{"n_layer": 9, "d_model": 384, "n_experts": 48, "experts_per_token": 2, "d_expert": 736, "d_shared_expert": 0, "activation": "gelu", "moe_layers": [2, 3, 4, 5, 6, 7, 8], "router_score": "sigmoid", "normalize_top_k": true, "routed_scale": 1.0, "balance_loss": 0.000982, "balance_bias": true, "n_groups": 8, "groups_per_token": 2, "init_std_router": 0.0144, "lr_router": 0.000902, "n_head": 4, "n_kv_head": 4, "head_dim": 96, "vocab_size": 32768, "norm": "layernorm", "norm_place": "pre", "norm_eps": 1e-05, "positions": "learned", "qk_norm": false, "attn_scale": 0.102, "tie_embeddings": true, "parallel_block": false, "init": "normal", "init_std_qkv": 0.0375, "init_std_o": 0.00883, "init_std_up": 0.0375, "init_std_down": 0.00441, "optimizer": "muon_variant", "lr": 0.00936, "lr_mult_down": 3.0, "beta1": 0.9, "lr_head": 0.00582, "warmup_steps": 200, "schedule": "wsd", "decay_fraction": 0.741, "decay_shape": "linear", "final_lr_fraction": 0.0, "batch_tokens": [65536, 131072, 196608], "seq_len": 1024, "doc_mask": true, "train_tokens": 1800000000, "steps": 15382, "dataset": "wikipedia_en"}
Below are experts of layer 5 (counted from 0) of a mixture-of-experts language model. Rows are named router (the router's row for the expert) and show model dimensions 256-383. Each number is 500 + 50 x the weight over its row's rms, rounded and kept within 0 to 999. Numbers have three digits each.
After each expert's rows: a language model's description of what the expert responds to. This comes from a sample of Wikipedia text that the model never trained on.

# expert 34
router:460513487521466521526506502476477501481518526547580556526521442456523478566569528512549487464448491541614445419536535486495530479522465480487510467528511571558615522543487523479456492436561506551449518495591440430462584427455566482462437545543548572538385423540570429439469514556414475492584584560529573356529462471487397554390549554481634383510431492472544463512451463536519453469501
Conjunctions, dashes and line breaks joining clauses or entries, plus "(age" in birth dates, such as or, although, –.

# expert 20
router:504485634599428439573524443418482485659494483485475573488536562531498473605496545595473500555483640457478474458452485458408549511527472420431438366527545586474505476507517592566558507438502551456465505512511425524558530480447530566433483493492543469542493443434545517504514514502495468576543603488517525459474458385446503432540554615529437545462430565509499467476472530532491475498438
Pipe separators between cells in tables, mostly sports standings and episode lists, plus semicolons after numbers in score or stat lists.

# expert 46
router:474466578460481382554485496465455451513533449502446453577531538488502416472500428545527500544471636561480513469487476435477473540483519431460443420576469493489572507465499462560405520498498464555544554428533415455535469482552564367630460588570464629476504529503587582501474607471479525518537497579539573520444496411415434515539478528516477534537479551475503483514453530595457496572443
Opening syllables of words, mostly foreign or proper names, after of, the, or in, such as Val-, Am-, P-, un-, Bar-.

# expert 45
router:505518516543470482535523469556455475489584529413526533528558492520477481617485440486548544475452582539573519487469480478507454493519512477420419471519453475489555473513507540457512506469438569540535471486451511434470480486539502417448453490451447509563537464537452551443547496560586423456522527558537451600488555464479470488555567477368566524491462571356503469486498511526396434518439
Pipes separating cells in the middle of data table rows after names or numbers, plus semicolon separators and the Year: labels.

# expert 8
router:437463472501431442515600479509458442495582475431486461521612429431542495564549515542515549434548471480551485521493556491479596632552529498522455423549582553603565511513559588525588543483487460568534542516517475482510536458486497452554461576561498427442429473437475599459460542495486436506552476565478531465434564457424448460481616515358507423439420587519508526562479494515519399587423
Articles and first words of proper names or titles, especially New, South, North, The, as in New York, United States.

# expert 39
router:444388476612458498520581384523453503503537493517538569520592457562477527520532514411510418565490471456523456478434482467580604495551465491517522511511521531478486465539404589491506526408472534541513549529483440540510390519446532478552563519470489481494499469467530458493471541459567408521462465542510585362505461487484487550608570575549514484527577578515500540502445399505575451486438
The word the after prepositions, and possessive determiners such as his, their, its, her, 's, before a noun phrase.

# expert 43
router:468450449477497546600547484556499508540481579459521597553506404525446403469528408514535396582411583490394495495481430492582534519575470471536536553483569457498540434503415451507514491494546481570571443441563491533476475417486473500542402498576517598498427494428629591409538487474472485493565505499602503405422476419482540400452395486493476596422526508455481411546428584513415490540497
Dashes starting lines in infobox and credit lists, and field labels or section headings, such as Born:, Personal, ==See also==, Order:.

# expert 26
router:492434443503485373497410564516546447537637613515581558538620457469562445550580455551514513472507418468495490551516446506515489532566447510497525577499481517458552466510465561470492510463534432526459468476503449510530532444416661506658548532533521495538476459472527498505498503513544510526530495504505504452439544455496513412539512634513613489445533497441445479568459545503440480458574
Auxiliary verbs and quantity words within running sentences, such as has, had, be, more, both, only, many, several.

# expert 4
router:472480493473454500441447477527508475522526450443582429498516460602567560459505479518546454570520421395486442460542505414488519592442475432530483486600564445491483519567542537442532491460506549557486498484539523526515479508520538439530474433597462481461543498564523556526473532522520405624525508615528483526462512428450586513479451552446538539505459487469461449487569559548560472565544
Past participles and predicate adjectives after was, is, were, such as used, released, based, due, vacated, able.

# expert 6
router:536514513456478526524490526567541476603529495496521426520514533547607500601572535545507492451466559544530477527389472517546519539478540472431499513483496544537485379543526477464606596465448446586405559484564515491518488494473485533449527369480570536561521469390477489474464571405490479521456472433472567436476549523499465457582493518459462513427532476427494551504500513530469489551492
Month names and personal first names, often in tables, dates and credits, such as March, Dec, Michael, Edward, Walter.

# expert 32
router:446498485506344556555505455451522411534609498482466526526606486489456527615509539456555503510527546551448463473513580441539517433438512510546522471440492468483541462527543497417489625553558561507474423517466375550497488515475489616443527416512563558580496463414521469456553525468513452530556477538518478449421434486470577516484457416524455543436466509540412414504426497535440465529457
Prepositions after verbs or nouns in narrative, especially on, during, after, since, before dates or events.

# expert 14
router:493475513407490465591511536540474435492568441417556509560495534461539463480530412610569474521462515548526524405511471481481545556559539497595522569588561422447547477477538533454560481466519532593528438426522509470443545438504516505564418494604608486551495449502483502509504512526496503495521482508487527465405493446543514620493458492454510464515479535508500491519511458469577486515531
Numbers, signs, blanks and line breaks inside wiki tables of election results and sports statistics, such as +2, %, −33, Votes.

# expert 27
router:542380507517475469549419524536517406572500535465499513502497436563530537456419476507585426488463466475528484445513541479477393499581498565508450499566527486460537411583555527554516555504352596593524447467540476544512541486502556494486542505523484463551535467515539470373510456493424463608519435415570548554481434460529476478467553535546532511532466540483556453432485539566491385563527
Common nouns ending a noun phrase after the, his or a number, mostly plurals and time words, such as years, people, teams, members.

# expert 3
router:405492581488435524507517442474510510586474461537560513515506482534496527497476457562544466576503653472503505516577442474549469447518435508543469459560497509501534580453514585488449494531355511526590484436494463419498391503546534467568432551499495490492483479480469577505472565590437543585539410491548525478486550487419472520550521543561514532554548495472422393512504526554556446482525
Opening pieces of longer lowercase words whose suffix is still to come, such as tra, dis, gen, commun, ordin, symph.

# expert 33
router:490543497487505436496486472485512582530562542401490550501520429440512435629477506506523528501512583538415514474476525480460474493444450541556468534551598456579501471452455508506531568465527559432516593434546535424522441457493538434615426539544499474578469493481597545509388488497541436496564515445437484531469459462510546506477516577469416442382511509391361559598508537462455441536487
Short word pieces in the middle of names and rare words, often consonant clusters, such as el in Loveledge, t in Rowntree, ber in Haber.

# expert 5
router:495463471479529481573508433444488412563505509323546520549540517493469508494555458469452477492461551488563496444623591467531470507491520517450504524628473479634487488522469544580520502449468496537506511458505498494499469387474514582498514578502684495442479434423566529432511511417525435529493430506506621501440492517446516471512543511408583452466463504571513528500492375496551474547549
Year numbers and small integers in table cells, often right after a pipe, such as 2010, 2017, 194 in sports results tables.

# expert 7
router:430530676459489390484437501498401559579543542481460534536550555558481490424468606488538501454520641527417483400476487432537509496551485465496495550522556533521509532604530447507442511455452526480527519448490483471480377523495514430652467521415478545653469498434535538494647563480499485431461513495545498438455598532479468488496470501522535446540547428493576553483436499494549512477424
Short pieces inside Slavic, Filipino and other foreign names and Latin species names, such as j in Ignjat, kov, im, om.

# expert 16
router:494491530454437496492412532526425516614540558408472527547489518392417474492496500513499487460478576537491488463513510484526528592505495543496442551590587572536453533572513506478534529402439588478515508494482463471461408403544516464515454503497535548496483526502571586514511453556462439514543457499505572598444577450488355452542449504541494504496488500507512525537573515567600516486458
Capital-letter pieces of abbreviations and country codes in tables, such as NCAA, USA, EST, and raw bytes of Thai or Chinese script.

# expert 18
router:500431476521415516516513434457452536498479604453548546484458490558658430495544514505488428465531449482514452432463555502583547502494477527498486494599575584466507493535496533489592482460485559563464464485648519475538518536482501475468480535452447454418553434459515543473572501456444483526541474481505542532416543478502542473489497513428527443582483574552492499424446501605498479485489
Nationality and discipline adjectives and suffixes in institution names, such as American, National, -ological, Electrical, nuclear, political.

# expert 23
router:446519500494501584572492418442539426555528527521508488532469560463442465534552477481511474495454584564568458360552538535466554557543474467459508517642459490545472546510485630573543576456517407589503542475562495483545428403465498432452432579474537494476493465535482539508511436483559375596454467497561531494513440547488354471477489448556520474509575501580412447477528477520442465523483
Periods closing sentences, often fused to the last word, plus closing brackets and years ending entries, such as role., season., 1983).

# expert 12
router:443476552510383476539433403551523552498582570518471479511565500413472500567536499585405500514509454618442480487542551470490413553467424591528431479497531505508487484603596542406442520444523556566472442496504367447577575534598556523487403391450449496608411433448520504464479518466525471616506552477545555431451423420484427517444424538404534523507535527489543415531370497474490381570528
The infinitive to after verbs or adjectives like unable, hoping, plus modals would, could, may and following bare verbs.

# expert 25
router:480434458443440532534460520464479440463509528515536600509588506542550513482533509508485470489492470550435453480529490536459462566683486497468512425458555571584571529486515536443375527517538472532453533506583474392489527411407610505551474526556591511470463457491530507475534547484452452488580539393581589379490458447513525485481513465585573479452553581333497472527477515503438534568497
Connectives, pronouns and main verbs in narrative sentences, such as and, was, is, he, who, but, often right after the subject.

# expert 36
router:484450517447458479515545500492399449701583435403526463519598527495516458572568434440467497539454507468526516482458569459509401562579472527409491539590515510499526572570524537494504517541475486638531510483499522432524466463521475457606536487443603441607484483462547568396525515484465478577475481460502611536439542404471531428466456464481575453415497543467557477519515490508478512492515
Standalone numbers in tables, dates, ages and addresses, such as 16, 1920s, age 66, goal minutes like 73.

# expert 28
router:455458517441391515539571393491486524451507535518480531552539512592571457542480559563564521495527551525575469485497588429461445510504497465469463369456513452498506511457583495565525508536390503522483525511512467514466535567432515572441523516436512499494418483526521556528436580448452468491524537449558642412453463463524461542520482560467523365511517513501524435575446480517495462605472
Of, in, from introducing place names such as province of South Africa, and infobox labels like Country:, Location:, County.

# expert 44
router:534475459512463548581542496428570517508542612412548481557560459539590545524469501572550507485518582599412515501492559479395531548526497511423458447550493471505585395571618511536536491475458479539467492514526455527473437508330591523484415421500576496516432503552513442489473463481542420513543538479523444385541476390492499513505429509541500523470548521459418413482406493527498502528386
Linking words inside names and titles, such as de, van, et, von in European names, and of in A Wreath of Roses.

# expert 15
router:433458506538441550527468452520457453520456527443513491542604585416526520548578517567570464521412626613521516465476572478500532474492416519446502565610472584572534609565565620468572519494529450531558574500480525512480418428424464425553427466509520502523479446498502554463524488566476454505514476505550560499472563445495490586480525389554527525552517460518458490470400497524528516483546
Semicolons, colons and opening brackets with digits in tables and lists, plus Thai and Cyrillic byte pieces, such as (8, ;, s:.

# expert 21
router:440539497608525575506513519509453454508605573424530519567576502442482519514443574592596434500575532660535449420516515406489581502553457467426481507519584548521558560567485465557510555541487412510478507538557469468527550431443510546431494398523504434470489430497584471464530542454500432477517524481525533386444458518537454543520491535521519443457587555493526417477528444581522404557444
Pipes opening table rows, dashes starting list items, and numbered-list markers such as 2., 3., 10. at the start of lines.

# expert 30
router:497439503534469522610522555503497477548538593394450484507443483506582467527475494574469469513374468531491486448523519515489534497549470540425470540562518586556534372489492559509546567489511636606490579447581450498469477481500489448491496503542574481501563508437521535469454446466523525532493478566518568542464529555425424506509492480560551517501457496538495461428449409589528449531504
Head nouns of institution, league and award names, such as League, University, Cup, Division, College, Award, Gallery.

# expert 29
router:418473562479491495513444548488466523543573557445578468513552505424576436628536543458526436499403545427501499471456497448541433561450454476568540608516448483549472506540492487473463506557506496534471505474507489499492478424453489506562562459436595350524473453385575541493440521423478431492503500472513641515395525515541480460528460542437502483450495538542491424509525491426489500531446
Later digit pieces inside longer numbers, scores, money and date ranges, such as 20 in $25,520 or 78 in .478, plus the words in and of.

# expert 47
router:487435432518470435522526482513435470540549509422607496482471464542483467501554551468577502536534487464485435451515551420616526620486510421505466519580526497447549408462476567499546534386491456500437523509556445513560570471510653521602562540509503533513497443445532473455494509488411514499502528639497529428473601450518582443502492487357578573491431523450570463498527442527534483543484
The articles a and an, plus as, same, former, another, one, after verbs or prepositions, such as at a, was an, the same.

# expert 41
router:491449540556502506535453453498515402558489515350550415486530356477528505512545469454538437480407469541504401435475496528577442501507542600460467526491549540578508575550404572502526579398556581561428505509567548531542538525506498452502488500527585507457481470413532524519480420452521414485496443500512489459517466518556467498457553544463616474606455577557513516513528429556481471461518
Closing parentheses, quotes and apostrophes ending titles or names, possessive 's, plus this, there and World.

# expert 24
router:521476444509462552600505484499519457568542580357492563489499445544547528510490486489594423554462468520479469500519482501502469535583504599532508506524533498514537428558460582477433590481477595565492566487597510549539447484501577454523434445507559546495428524463512588444475457441508483538472504535532470513497512487501514456473538437495501579490449483466418477474547461550535454551487
Head nouns after the, a or his naming works or organizations, such as film, album, song, play, company, band.

# expert 19
router:514447652548432463544344485463466514554482557485577583566511412509536495508423490528497451452501498507537430444476497434537527578564540527516475445567515528579512457543623504526529522414487650486605523430493491488509598513560493590488513533521425400539410470525567508427593524509451509534544531549516523547497441467482482461512502485532534604487427512462534424557512465523466359495586
Middle or final pieces of proper names and rarer words, often s-sounds, such as akes in Wakes, ushing, ace in cetaceans, ess, os.

# expert 42
router:491528481480430481529419559453521509540479580406494513513553491480588503551558515490463434487498506545524452453491486456470504575537549527469504555559597520522525471534543595559527542385557495528460539471492417491569499445493527482461527497586537523481462464433586556462492454417484442592575483514489578519493519477489423477508505474464508499482537482480480603532516432537543500505544
Final pieces of surnames and proper names, often before 's or was, such as -stead, -omin, -uda, Doyle, Jefferson.

# expert 38
router:450451579565443504513480531544485519460495469491439514531569498477500443437581541462533509496474596593504475475565596481543427485486487519507391529492426527505556565522527431544487518449550577552556536455510420519548466513391541457548386540513574600423433485488471561476534506520542451379500618404561546450494550431418435534479498478487557572539465525546555420433376474589488501522442
Wiki markup symbols, equals signs, pipes and opening brackets in headings, infoboxes and tables, such as =, (born, (P, |.

# expert 40
router:465517622436465460535455500476435470615482527525562519481521555456528423491507497508529459504454552505476536506399440404561515618471442489653485516548417503568565510532467440527541550400521431477519492442474534526463518462489574540538449449402468497582532457512587552571444470512503445627484495502544604473428469421444410497552454504515559473453551555511543541526469417517490510519525
Number pieces and units in coordinates, heights, weights and data tables, such as °, ″N, ft, lb, 7.4.